config.toml
n_layer = 16
routed_scale = 1.5
balance_loss = 0.000287
init_std_router = 0.0332
norm_eps = 1e-07
optimizer = "muon_variant"
batch_tokens = 65536
Below are experts of layer 6 (counted from 0) of a mixture-of-experts language model. Rows are named router (the router's row for the expert), up (a neuron's input weights, with its number) and show model dimensions 0-47. Each number is 128 + 32 x the weight over its row's rms, rounded and kept within 0 to 255.
After each expert's rows: a language model's description of what the expert responds to; "mostly gets" lists some tokens that are sent to it at least half of the time. This comes from a sample of Wikipedia text that the model never trained on.

# expert 1
router [130 137 125 139 163 145 108 173 159 181 155 224 134 187 163 107 121 146 151 172 146  88 135 107 128 161  39 114 123  96 121 117 138 110 160 145 157  61 142  56  86 155 108 206 104 109  71 150]
up0 [143 153 142 141 143 103 159  84  86 152 137 166 112 139  83 169  96 128 104 124 141 110 124  78  89  99  65 125 119 122 168 141 118 152  94 112 136 116 111 106 162 152 132 109 118 134 146 143]
Adjectives and nouns used to modify a following noun, often nationalities or fields, such as American, French, football, local, coastal.
mostly gets: "American ", "\" ", "local ", "French ", "football ", "European "

# expert 2
router [153  93 116  99  63 105  64 135 206 186 161 136  69 131 148 164 127 172  86 120  91 151 109 133  91  43 117  97  88 160 153 110 149  90 154 101 178 103 132 142  89 131 138 124 142 150  83 110]
up0 [134 131 138  85 107 150 139 154 153 122  92 101 115  97  91  89 125 143 122 105 134 157 153 128 151  83  76 148  74 145 109 141 146 144 181  87  90 114 164 187  60 116  85 137 122 129 142 144]
Markdown heading markers after blank lines, table separators, and word-initial prefix pieces like Con, inter, Rec, dis, Pro.
mostly gets: "== ", "=== ", "However", "Har", "Don", "inter"

# expert 20
router [181 113 170 134 120 170  66 128 155 121 119 146 109 151  96 129 112 132 102 134 124 128 152 187  85 140 123 116 151 167 150 114 154 160 119 127 161  73 184 131  93 103 100 123 105 162 163 101]
up0 [101  72 137 166 133 186  79 110 148 127 102 153 140 128  99 160 153 113 152 121 135 117 104 151 140 158  96 123  57 160 101 148 126 173  72 132 110 105 184  91 195 147 106 119 155  99  87 164]
Unspaced mid-word pieces inside names (ur, or, in), decimal points in table numbers, apostrophes, and colons.
mostly gets: ":", ".", "or", "a", "u", "Mar"

# expert 3
router [221 128 122 134 119 186  62 137 162 152 101 136 105 185 159 129 180  94 120  99 113 113 115 184 114 198  82 125  84 119 133 110 176 116 134 131 120 163 105 143  89 108 165 114  85 162 160 110]
up0 [137 161 138 111 142 162 123 145 107 122 104 172 130 190 147 131 132 137 129 133 101 139 195 140 115 131  77 137 124 105 108 103 121 159 136 141  73 231 160 106 181 126  77  82 139 120 172 141]
Letters and short chunks inside proper names and rare words, especially m and vowel+m pieces, such as Gor-m-ley, Ser-am-pore, Squ-am-ata.
mostly gets: "m", "M", "Al", "v", "im", "Am"

# expert 25
router [149 145 133 152  94 150  93 135 149 125 140 134  77 213 126 143 117 130 117 123 113 146  95 157 117 110 107  90 122 160 102 125 164 132 114 121 135 110 151 173 117 112 174  67 117 144 107 136]
up0 [183 146 104 157 104 116  94 172 155  97 145 143 127 168  90 142  92 148 101  74 102 155  93 181 203 195 174  63 135 109 150 137  33 154 171 122 203 173 178 136 151 105 110  89 107  79 136  82]
Opening quotation marks before quoted titles or speech, the conjunctions and and or, object pronouns him and them, and capitalized word starts like Un, In.
mostly gets: "him ", "Un", "In", "and ", "An", "them "

# expert 14
router [133  93 131 111  91 130  61 120 188 191  96 132  85 128 113 137 161 141  75  94 136 139 135  89 165 139 105  98 116 140 169  92 178  97 125  49 151 127 134 170  65 114 104 110 176 168 119 124]
up0 [148 120 112 171 138 181 121 111 180 176 130 109 159 118 134 120 148  89  82 139 172 107 127 183 156 157 111 179  72 150 140 142 147 141 176 121  98 134 146 136  87 134 144 130 144 119 121 136]
First syllables of foreign or unusual proper names, mostly capitalized, like Mc, Mal, Kar, Raj, Pav, Los, San.
mostly gets: "Mc", "Mal", "Kar", "Mor", "Los ", "San "

# expert 19
router [130 196 171 132 136 163 124  88 161 168 159 183 134 100 116 153 146 114 122 118  98  95 162 165 206 109 113 140 112 152 118  89 114  84 166  89  86  76 108 113  87 129 132 110  95 100 115 158]
up0 [ 71 208 102  98 130 162  74 121 160 161 133 194 130  88 167 108 147 135  84 143 117  67  61 217  94 111 111  49 143 174 134 167 118 118 196 159 135 129 119  88 123  85 118 181 173 183 123 135]
Prepositions and auxiliary or main verbs following a subject or verb in narrative prose, such as in, of, as, for, with, was, has.
mostly gets: "from ", "for ", "was ", "with ", "been ", "were "

# expert 8
router [103 113 167 162 123 180 113 143 124 111 163 152 100 163  98 154 192 105 119 136 129 122  98 135 141  85 129 151 139 128 118 177 151 180 138 145 148  48 142 155  87 126 117 104 147  83 136 112]
up0 [ 91 115 177 181 163 197 123 134 167 142 115 145 125 209 164 134 164 101 151 113 114 100 167 135 150 146 116 148 129 131 120 178 117 122 157  80  96  87  95 130  85 111 191 157 143 125  90  99]
Opening parentheses before glosses, years or conversions, and month names or date commas in dates like 1 July 2025.
mostly gets: "(", "October ", "May ", "August ", "November ", "July "

# expert 13
router [124 188 126 144 112 143 143 167 145 167 161 202 106 185  90 173 107 130 128 120 119  92  98  82 161 204  62 101  96 135 132  90 198  68  86 109 115  83 140 131  93 117 123 131 106 113 110 152]
up0 [144  47 177 146  40  98  83 130 185 176 100 107 100 147  97 129 125 130  76 147 126 110 137 158  87 174 149  93  98 126 115 215 175 119 107  96 117 128 196 158 164 122 132 177 115 192 123  73]
Articles, possessives, and number words starting a noun phrase, such as the, a, his, their, first, two, plus some adjectives like great.
mostly gets: "the ", "The ", "his ", "their ", "two ", "first "

# expert 4
router [127 186 118 143 123 160 111 131 175 157 137 216 119 122 170  81 104 122 117 158 110  99 123 138 166 122 113 115 133 105 153  99 147  90 193 105  89 107 124 149  91 127 152 153 103 129 113 188]
up0 [100 131 157 149 166 132 178 149 167  99 159 116 169  84 146 132 164 100 123 113 129 119  74 142  86  83 158 104 161 117 125 177 135 198 106 120 148 110 124 149  85 125 118 118 102 133 132 155]
Sentence-ending periods, including after initials like G. or St., plus clause connectives like when, while, but, before, and first names like John.
mostly gets: "but ", "when ", "World ", "John ", "while ", "before "

# expert 23
router [144 156 124 164 166 162 111 111 158 179 150 176 126  99 161  84 103 134  82 136 108 106 105 153 139 158  93  42 118 104 127 156 167  81 126 206 144  96 146 149 132 127 114 160  97 139 119 145]
up0 [150 116 188 119 168  36  84  53 170 106 168 132 138 117  73 100 146  86 144 145 173 126  85  93 101 129 110 144 123  94 110  65  50 111  88 115  82 148 144  80 117 168 122 121 180 104 150 139]
Spaced punctuation in lists and tables, such as colons, en dashes, pipes and closing parentheses, plus units like km, sq.
mostly gets: ": ", "– ", "km", "): ", "sq ", "km "

# expert 6
router [124 150 136 106  94 133 137 169 113 114 113 162 150 167 130 116 146  99 145 148  76  51 132 122  93  77 170 111 113 136 120 117 193 151 113 158 162 122 167 171  45 119 177 130  45 143  77 112]
up0 [123 162  38 147 113 125 116 136 142 163 208 131  86 124 110 149  88 125 158 153 125 133  98 115 144 134 127 133 194 137 138 131 132 133 186 138 107 107  98 115  92 190 107 144  97 109 132  74]
Relative pronouns and sentence-subject pronouns in biographical prose, such as that, which, who, He, She, It, usually before was or had.
mostly gets: "who ", "He ", "t", "This ", "which ", "She "

# expert 26
router [146 129 148 153 129 127  51 145 128 129  73 122  72 150 115 134 138  97 114 129  56 159  89 198 100 156  79  96  78 148 168 143 198 108 149  84 100 115 129 146 139 116 156 160  91 141 105 130]
up0 [ 92 121 106 157 163 162 113 115 145 159 127 129 118 157 163 104  72 165 161 126 127  91  60 161  75 155 103 134 133  71 135  80 154 136 100 103  96 119 108  71 121 103 142 153 146 126 165 123]
Lowercase opening pieces of ordinary words, often prefixes or short stems like dis, inter, pro, b, priv, throw, fat.
mostly gets: "dis", "inter", "b", "Op", "sp", "period"

# expert 0
router [187 153 131 153 165 144 103 105 160 161 117 187  64 116 120 139 157 113 155  99  92  98 141 118 149 175 109 123 140 162  86  81 129 120 129  82 137 122 144 153  59 113 162 125 105 117 129 156]
up0 [133 136  88 166 123 132 129 140  95 117 165  93 119 172 105 178 125  62 129 159  93 150 100 107  97  63 159  93 156 195  91 125 172  84 162 151  81 135 119 114 144 174 184 157 116 195  91 144]
Auxiliary and copular verbs after a subject, such as was, is, has, been, plus initial capitals beginning names like Kévin, NFC.
mostly gets: "was ", "been ", "were ", "have ", "has ", "St"

# expert 11
router [158 175 184  88 133 165  99 150 115 160 139 223 142 108  97 134 114  96 121 146 140 119 124 126  72 180  66 133 149 156 129  77  71 124 143 107 193  61 140  90  93 111  85 121 119 140 115 168]
up0 [ 82 193 122  83 123 171 167  83 108 185 119  59 146 181 155 155 154  67 199 135 104 162 112  80 134  84 188  99 132 116 155 195 149 100 125  99 103  73 155 127 117 107 136 108 170 103 133 154]
Commas, and word-final plural or suffix pieces, closing a noun or name before and, which or a parenthesis, e.g. Beaverbrook, buildings.
mostly gets: "), ", "ers ", "\", ", "years ", "ations ", "people "

# expert 29
router [169 140 118  98  90 149 102 158 150 142  82 139 137 179  97  73 134 137 132  87 106  85 124 130 167 101 109 111 157 168 140 130 155 130 134 145 136 116 139  90  95 100 145 139 113 121  89 118]
up0 [128 123 121 121 164 116 133 158 122  75 163 144 174 147  96 101 166  86 100 175  54 107 118 137  97 160 143 144 108 169 133 128 152 142 172 165 142 105 122 124  28 107 103 140 126  84 160 131]
Final pieces ending a word before punctuation, such as es, ers, ia, ts, ation, in names, species and nouns like career.
mostly gets: "ts", "es", "ia", "ers", "career", "os"

# expert 17
router [145 126 120 114  80 184 112 169 161 167 108 155 125 104 140 200  95 165 104 158  96 106 147  71 116 164  97  96 125  99 165 156 188 129 103 158 139 151 113 157 126 115  68 193 151 112  71 197]
up0 [141 122 164 102 137  82  14 180  88 146  85 167  74  83 139 105 152 141 108 149 112 167 121 103 170  87 116  99  57 158 107 129 175 132  96 172 114 156 139 106 124  97 186 115 139 100  84 117]
Common given names like John, William, Kim and word-final vowel pieces completing names, e.g. Sno-op, Iren-e, Sab-ina.
mostly gets: "William ", "John ", "James ", "David ", "Robert ", "Cup "

# expert 22
router [ 94 159 178  79  82 198 120 143 132 158 139 139 140 171 109 117 133 164  87  95 122  93 114 117 150  81  64  92 131  93  82 121 147 119 108 123 163  90 123 116  56 120 101 137 107  96  89 147]
up0 [112 125 126 115  97 102 196 116 114 141  73 129 123 163 158 108 101 150 142 118 135  86  61 124 127 110 121 129 158 117 111 150 147 114 157 165 111 131 119 121 128  93 115 197 135  98 106 126]
Hyphens and dashes inside model numbers, call signs and dates, like XP-39, WMUR-TV, F-4B, plus compass words like South, North, and USA.
mostly gets: "South ", "North ", "USA ", "C ", "D ", "US "

# expert 5
router [174 200 167 156 112 165 129 192 118 110 158 225 140 209 110 127 117 135 117 105 129 104 145  79 157 145 144  88 113 113 109 115 141 132 109 134 118  54 158 141  49 123  97 163 109  49 132 109]
up0 [174 109 139 199 111 160  91 139 116 163 144 121 113 163 111 123 134 124 166 110  76 151  89 127 192 164 111 181 111 107 183 123 162 147  98 115 106  59  90 154 165  80 104 199 160  99 108 143]
Articles and determiners after prepositions, mostly the, also his, their, this, a, plus the conjunction that.
mostly gets: "the ", "The ", "their ", "this ", "his ", "these "

# expert 18
router [115 125 155 161 120 151 142 149 107 128 153 131  63 165 123 179 114 113 109 102  92 105  74 117 144 149  99  91 135 163  83 142 174 102  88 115  88 150 122 158 127  99 163 110 122  79 121 126]
up0 [117 161 107 147 135 141 128 144 147 106 122 101 100 135  95 152 148 104 160  75 145  99  83 131  83 137 157 128 138  81 185 146 173 159 128 147  77  78 105 168  95 124 172 107 124  72 185 139]
Coordinating words joining clauses or list items, such as and, but, or, also, plus sentence openers There and In, and the h in Sudhir.
mostly gets: "also ", "and ", "h", "but ", "H", "& "